From a checkpoint of a small mixture-of-experts model trained on Wikipedia.
Size: vocabulary 15936, 33M parameters.
Experts: 48 experts in each of 9 layers, 112 GeGLU neurons an expert, 2 picks a token, a softmax router, a shared expert of 128 neurons.
Training: a variant of SOAP for the experts, 443M tokens, 6754 steps.
Below are experts of layer 3 (counted from 0) of a mixture-of-experts language model. Rows are named router (the router's row for the expert), gate (a neuron's input weights, with its number), up (a neuron's input weights, with its number), down (a neuron's output weights, with its number) and show model dimensions 0-191. Each number is 128 + 24 x the weight over its row's rms, rounded and kept within 0 to 255. Numbers have three digits each.
After each expert's rows: a language model's description of what the expert responds to; "mostly gets" lists some tokens that are sent to it at least half of the time. This comes from a sample of Wikipedia text that the model never trained on.

# expert 47
router:137182091133128148161158111157137157167136115122123093117158072173165129138117149127135150088161142117153132175127101118143135119111056150106146149129111127130156127124143136176142136146111128140154145067139092143118076094127170160114083112098169132107156095129110159141157156123153128147133160118139162115147115096125140097157156131143145133143107135117134108139116120145158152104168139102119142111127090135137153105128109165125121099126128119144127143089128142129089115141116167168144099112097147122141113051163159130151111126111106167138109118115100104142095106144135132100
gate0:084172094126129155157158094112127119088111130128148103130094139122127092122119133121104131146099183138118089132154129089135134126140151141119140106110151102064102153147130126116141148141139153148103117162149124125103134125119131146170121128133107137141150129153101171123109100095153122122145141101173122115092140083130154121092083154112143190164109107146085122137103151118145122120123083083140129104073079156136116110133139146144132147108144145124138124147124138131177096154148171102157138087157140115130157087126118108125094148162091111129121142146151149077112131083176103128
up0:072125133085151154108141127149082139135117148102135115128085128115155147130118142164115100107143145061148143132146108131112122157145079161162126111099133114102120116124152142139133147153126127157130118128124153134120114120141137123129091155112152150136182174124101151126088112119073117129123114109150098140188133101141140086131096130083184134110083073130113125106143129116106128161098119140146148104136127156094138138123141189135145149102136116124158080152150116105091120181098153117154129140152117142099096120137092164115124135160112144161126133143137122145082076116127119166
down0:093142105111149086147154134124139111158132158135137124165104126152125149155123132089126124088109143185157187145139127129151137097152176141133141188150092094119121146100131077113166114095116110112130171167111164137152119112146124141113148088147139115096104140114168145140102141157126147115162087118096119120153102132097129154141137132162126156109104115173144119128142096155153118155207154137125139149082123070134163164127129151128115119119149091151079116122101130120131148166137136124123113148107101142122136146146141145146124183128128137103136136123120123145180099120119161129
It responds to: Foreign name endings
mostly gets: "ski", "ș", "ić", "owski", "sky", "idae"

# expert 41
router:099130129134128085115129108122096121127168109151123143155145139117131163059106110158157123093128087112085142160125109176124115150132149084097116124176187133135114124099111135155129128133136134105159152131117110115147122137137097069186104127133152125140136118109136104153143153163088129119120109135118121125135095164106117081136152147149136154156119200128113124113124151126127145161119166117137142137084089091093099143126147125116157079121092147153105162137102125081144145105137069158146115121089128091139101152136109136120140111130133109150147116101134093172131121119154111119
gate0:083141121145168120112092097103165109130123123158144115139156167139145127066112142114103098118126128130156097093152144100091108139110189149129154096135116091169114139143126079155115154124106131126106148095115145108131141128122146134100138105161145122164197124108126138145103166096151072085135119089144125126123142104187096145104147137129140137162109168146127134148080101123111097148120095097149161119152120107153103140080140143106134114119138100168122115112109105124168111148120119108169122117133116125100137127097142131124146150150138154155072119142110145131142122077125099118
up0:146133149073177124130161109114114102119130165123179115140088122148122133112154141082135143149141147108159107128156114132118116092131101148148113173110125105132128172129115152131081141157098096151108151097125085113094148114163108130154129123129112131186134134115148126119139149122082133181105118093138136154145106116113090096134121116091152138106132122137151138112116123150132186094119123127131131096139138150137129184136147116111115148110116149132088112173142129092064121178158181157139143133126165128141161116118092147135120115148124145157091142126113133183082106098093142122
down0:185094146160112100137112100113147164149120137133115143138087133129149143116108125152074127101124139087137124137133125133136110136121145172135144131170103087167155104131116128101147153167104116146113136166117155173136136142097135100126146143156097146116162135141160110162107105097171149155113140156089063218122115127127174143152152131145128145151146172158133095119162167125148117175133124111160146138138119151105149140121141101144160155156121135109137121117161146117120162140143099094126149121092100123139115093131132126119156141111117109162154140086109171117131152161142114094
It responds to: Word-start pieces
mostly gets: " st", " re", " dis", " sub", " sc", " ex"

# expert 29
router:129151132112146064137123125140135107164096154129127113137122089165139073157122134163155168102087128154147115162125160149151102111122134152162150124155126075139077096116139138123121140113139121138120155134121135094120085096134166098160090134155160117131112116166109147141144156151169122131139140145111129068108142126140132145126136131155092093143150123120090137112090134095117143145125140120123134129120114160161081061126130139127129133139129093108103131155110063128160140095116144134123134162120137144099116063177102114180114153110101174104129145111150162150125125132123124127
gate3:101096077133177139129129168131093143085184121130141148173147114103124104135144119094077163102117143178125111140165174102160134109090157111130107133147104179139097114084119104133155112088118119130123155137104099098113116121133103135168178128118112127185115128142132126146094154097130104164094181128116142130120141119122109106130088156125135166148087117123102120124144162136130122125134147099095138120120153147150128073139152136119143133168111123136121107128088107131120143106121143167143122119168119123099144156105093114154163137127108107117122087131084154121153152118091151143
up3:131142181146122103135142109144113142138137112142141101118120131143143143106124115113152115153114151130148158124135112155142108136128162144144102132103145173156148159138168145180153072160113131119084137116121129128146165145123125116088094157118120121095119130133145103174101128139113111134141147088150072140124169139134176128132117146132076118094153125121151103106131168141086153118119150122097102136145137185106120159156136143136147072100141070094116131111095139162164104121176111121168131100130120084121128140160099108125076088107125134115094133168101090169141115115100135135
down3:144096085139109132091139113119132153138110134127105087182135136134102146168183145130101168089108099146096137151097149162095142096129143144139172147122146114089134121159162136075099139109138117130136108122090093125140060140161126146143137118119178121143164132102130165134078159151136151134135113177156130142099115140119107133136171163145133144136109125122146124085132113116137125100142072134156135125143149105124118134138173088131131148189119136117146127118157154077075160148130102111112139139158135179138107086116125151132139143145091134126143129119152143103148115133111137101
It responds to: Pieces after initial capitals
mostly gets: ".m", "mp", " MPC", "ː", "ł", "ng"

# expert 30
router:145098150112129146119112121114148109204121111150100141102136112112113115117159061156101105150132177123163143113150178158149098106122162119157201148135134118145107111139135138112117083118132128119155136113130132108140124100161126108133150122118192113102134146160142140181122094126096140130114127115175127102095144145135117098131164118125061106120098111118150157143120089113138119117090137143116164137095109123112127104120142120125141179128106093128148140119126132116124136085096138147168120120124131154109107127144159123109124185140124127123121153126124163142128201120105141187
gate1:085102119123142114124090131097077158129127141110148150109072123073163154144136138136166148147114116127115090160149112122118101106117104129083173116111113133135093102093118181089105116159135106123117129121180105110118144110139071153125113102087096129150154144143072115097157125122143146137143147130154113112119129144126142139126146122118148113129160149136111139123132122170065127155084111120101125141136130103136148083086130162152108099089161142113152120101103163132123157132137133129166126135120139126139104138120124164100096133133085140104143127152095116160060119148082140141
up1:138152136130140123131122089175177109087138108125118086137155149163089138120119143127095111111081145119124157101118101126132135151159125128171087137139121134101170144148154107190177143096128146111145158102107176152113084166110163091136148123145162143107146132104163160169129120147139124103132153124115164148153139129107135079140137136143127136125144087138172114147145136110195120119157112120135150139124123149150124159139104092122130155145077134153108106162152112122134126106142098157123143104170119122139138125126148118143138119111177106161118107119163126087170127131187143134
down1:169135120092121097116139100132143136120135121115126154112149108110104114119122135145132164150070106120127101138183136150137115122134109156130135125137141100118135119105111153117133137183146098144111143108124170175130104106174194148155126140111107150127095126160103127134113156156106108076075149117104074112111117097113103118100146121152166101104121139155149096142106137126103117152127074134081083098145074132135165112125108129146124128110138113134098113109099166127113134172138137131145166148141151127113141189176148111105118137159117143098129117113120178112092138151120095166
It responds to: Foreign name initials
mostly gets: " And", " My", " Or", " Is", " Per", " Hy"

# expert 8
router:155165091135126123130118149133088148145105140130134137131101140147120133122102107140095106128121117096145125141107139124090129161124151151107101094125136174115124155095025160180105123117148106149109110163136133159124115109124142143106066143103094131158114144161129121118108156150129146112124130124133141125103139128129100147156168142130162122101114169127122146124121160116137154105133164169150087134123144123064139112157116099157117108088143152130117150135106151114123140176142113103112093140104104154175121120083115143185161092143133143124088108130151089075142134140130100101
gate1:163134133093131129145142167179128157130163193114146112117125141147163131100175113149150137117165091141144100123142134154126142116067135154112140094114133120062147128129154169176105118156113140105111135131132147133131112167088088112127088094146121157148126089107110112130126109125114118104109140116144069112167107124135126182128180115120134082124102117133122111128122094109117120099104170105116128121156138103092134131116096135098101102128163111099131122129126169095123141128126106123145158127148127126116103111087084150130119161140129090142140113111076117114120107167097157084
up1:102133135182143149146132115147101161137123052140124088169161116090150118180108134118137103136115153116117167108128121107114086122115154130113126131121116121126120110119117113133128129130156156122143154087146126097145117107142142124114136145155177125106111129145079144124149129115129107181166089113108160132130129108159134118116123126183109118112148128135141122123136168173067152117133120104097133160128106139154119064109157129134184146139148122119089119136122076149159096143146149119133148078102152138138108138149147083108134133091088093117087130088172130131166115093145117145
down1:158090131108097085109119166121150174103108160100092132150129113116128136124150141126121145137128097159135116121163118133140079107094119129118165113167186142125088137109130132114101150084106148124114154148133145110135130151127151101132127132124075144142139135156122093105100137133109121100094123151147111116141141139102127197144182123119097144099115103169115171122059133144149124132151145101162115129144136183095176149165106108106165118147130097162164121133111123121156147122132124122149147116136132122120103107138153161153085126175140127124151115117075154147117125179105134095
It responds to: Mid-word fragments
mostly gets: " ±%", "antic", "ign", "umin", "qu", "ament"

# expert 5
router:093049116149128146119165150132080152151133102054162142106125128140111164176139148104153094115123089097118129105139141105160175150144118103140116162132167113116117129129160121151121144151155119146114153077139113137133142122146115117130130167106119109118141133101104111125174112138103113113148085134139143183108148114164121103103080127121112119134143120116112135117137131129120142100139115155149135140097130118088123167104122153116148144168165124164132172154068115119108107146132123086159142125109122142121105165139117128134126105141093115110154109145157112206147105099151106130
gate11:127183141106176138159122120078118129106139078130143134092090122123153151140123079091121121107114097113137128127136146149106105114114133120133101097127122131119156087095151121158134077145140101114109090151114116120146148126152119124148125152149089092130093109121119102095170110117150166112109115138124115127169166150095118107117113119135123131147144141145136169131108125144158126169156150167120132105121168088146162078127153106152112107117150086110117136159127117152158093118117135139120129116106094155111110131128184122137138138097172122091085152103159143159166091123052103126
up11:174142115106122160117097183101135138121121135124134135137136112126119098141148160147138130185114163123106090138125142110154170155115117131121142114115086161072115166095097125121138121124153121149178130138111129101118155110142128141126143179151085093145114118155110092131130135144149110094124107105147132100151117134161115140115121133131127168110156170147134095116092158155158127102130158121145112116126153097110138093101136112124147149110159104133149064123123166132158144147130138162103126128137125172083071115154095145140132090152145146144047123162155105092154149110105150151
down11:096142132147211141123172105102071135096105126086139093110109122153131113142121101115132091094110166144164103115154144140109137114135176120119158102123099085144107152079142133109139133121163136124129141143128110193077118141095151137111110132123126174120120157064134137096158132124099163150131145115125141146155148162153118175135119098082120083121099130135110131152161094134082115103146135131103117112107146129118131118104100132116158143125170096145118135105129130141110102138147129126137160172121114124135124154135137147112151169123088110150101127095099111135112120154168096107
It responds to: Sports and role nouns
mostly gets: " son", " school", " club", " book", " father", " daughter"

# expert 26
router:148115173079092153099112126122133137113172122150141164131122106129171122108117132133106103114126183081126152155137141128143108132136177114162106109117175136113114166125120127132147143125116122103133131114125113089141084181128124113151116122102181132106128127114141095151117111167096130116102090123147078114112145138109127108103160133132094077116132140137116164152129108135102139138109122101099112155128168102110140146139150119174132119093133110165152085138163152152107166128107106119186204189124136114126114141151102079099132107116101133123084122134127162135141143125153139113
gate1:127110105122101141078163121105111158148129170143118069110107150122166163141140158149117136120147115122125088114143118119109144093144124183120171091147157153113134145107120173116147153125161111142139119166140097169112087110099124093155130121132101118128085094146115100154146149128174125129130122107092090141159143143113108107109106152124119113122097100130146164126113128099102133105122154111109143098141146113116131139136092162140115072130198151171136138158175162114144182126143133177121157167152117114138106149124105164108141156124130153129159125122116115101114097101159101130
up1:126150170157125105146097135161116105136114116124100175144138141144105104073136089108150133138117091127140148142129107138135103156106091121120115141112087098141143105154157127144084107128104155086132186119140132113143148134167122120099125153128173124134148169121126167122101121151121101142116151135196148111129092122139120150139135146105138142139165133116142117144126144196140127151117099114129131151146112119148115093141144089101126168094070137086113125098101084127109103157137109075147105037114153164112122112120147133137136123126144084128132111137133154156147143154110146111
down1:136112120083149143108094112124091115150149086143093155121157119131137140093141122151113116117119082089127113118162134155115104080107109162133120110152161142126139134096143146164168100139119070125108104148142148115080094119150141110109103105113126086128110136165101144099107117119150119076139170127135119123131154117151122162126133121135155112119092126174102122144147127108131143119132158070098134146114139147112180146128119098090094116115108125116155168161151129148123166142129130151171151104118128124141141137179109135147092124162151126138161169057140081116171134123096149156
It responds to: Capitalized name onsets
mostly gets: " Sil", " Ol", " Mal", " Win", " Nat", " Din"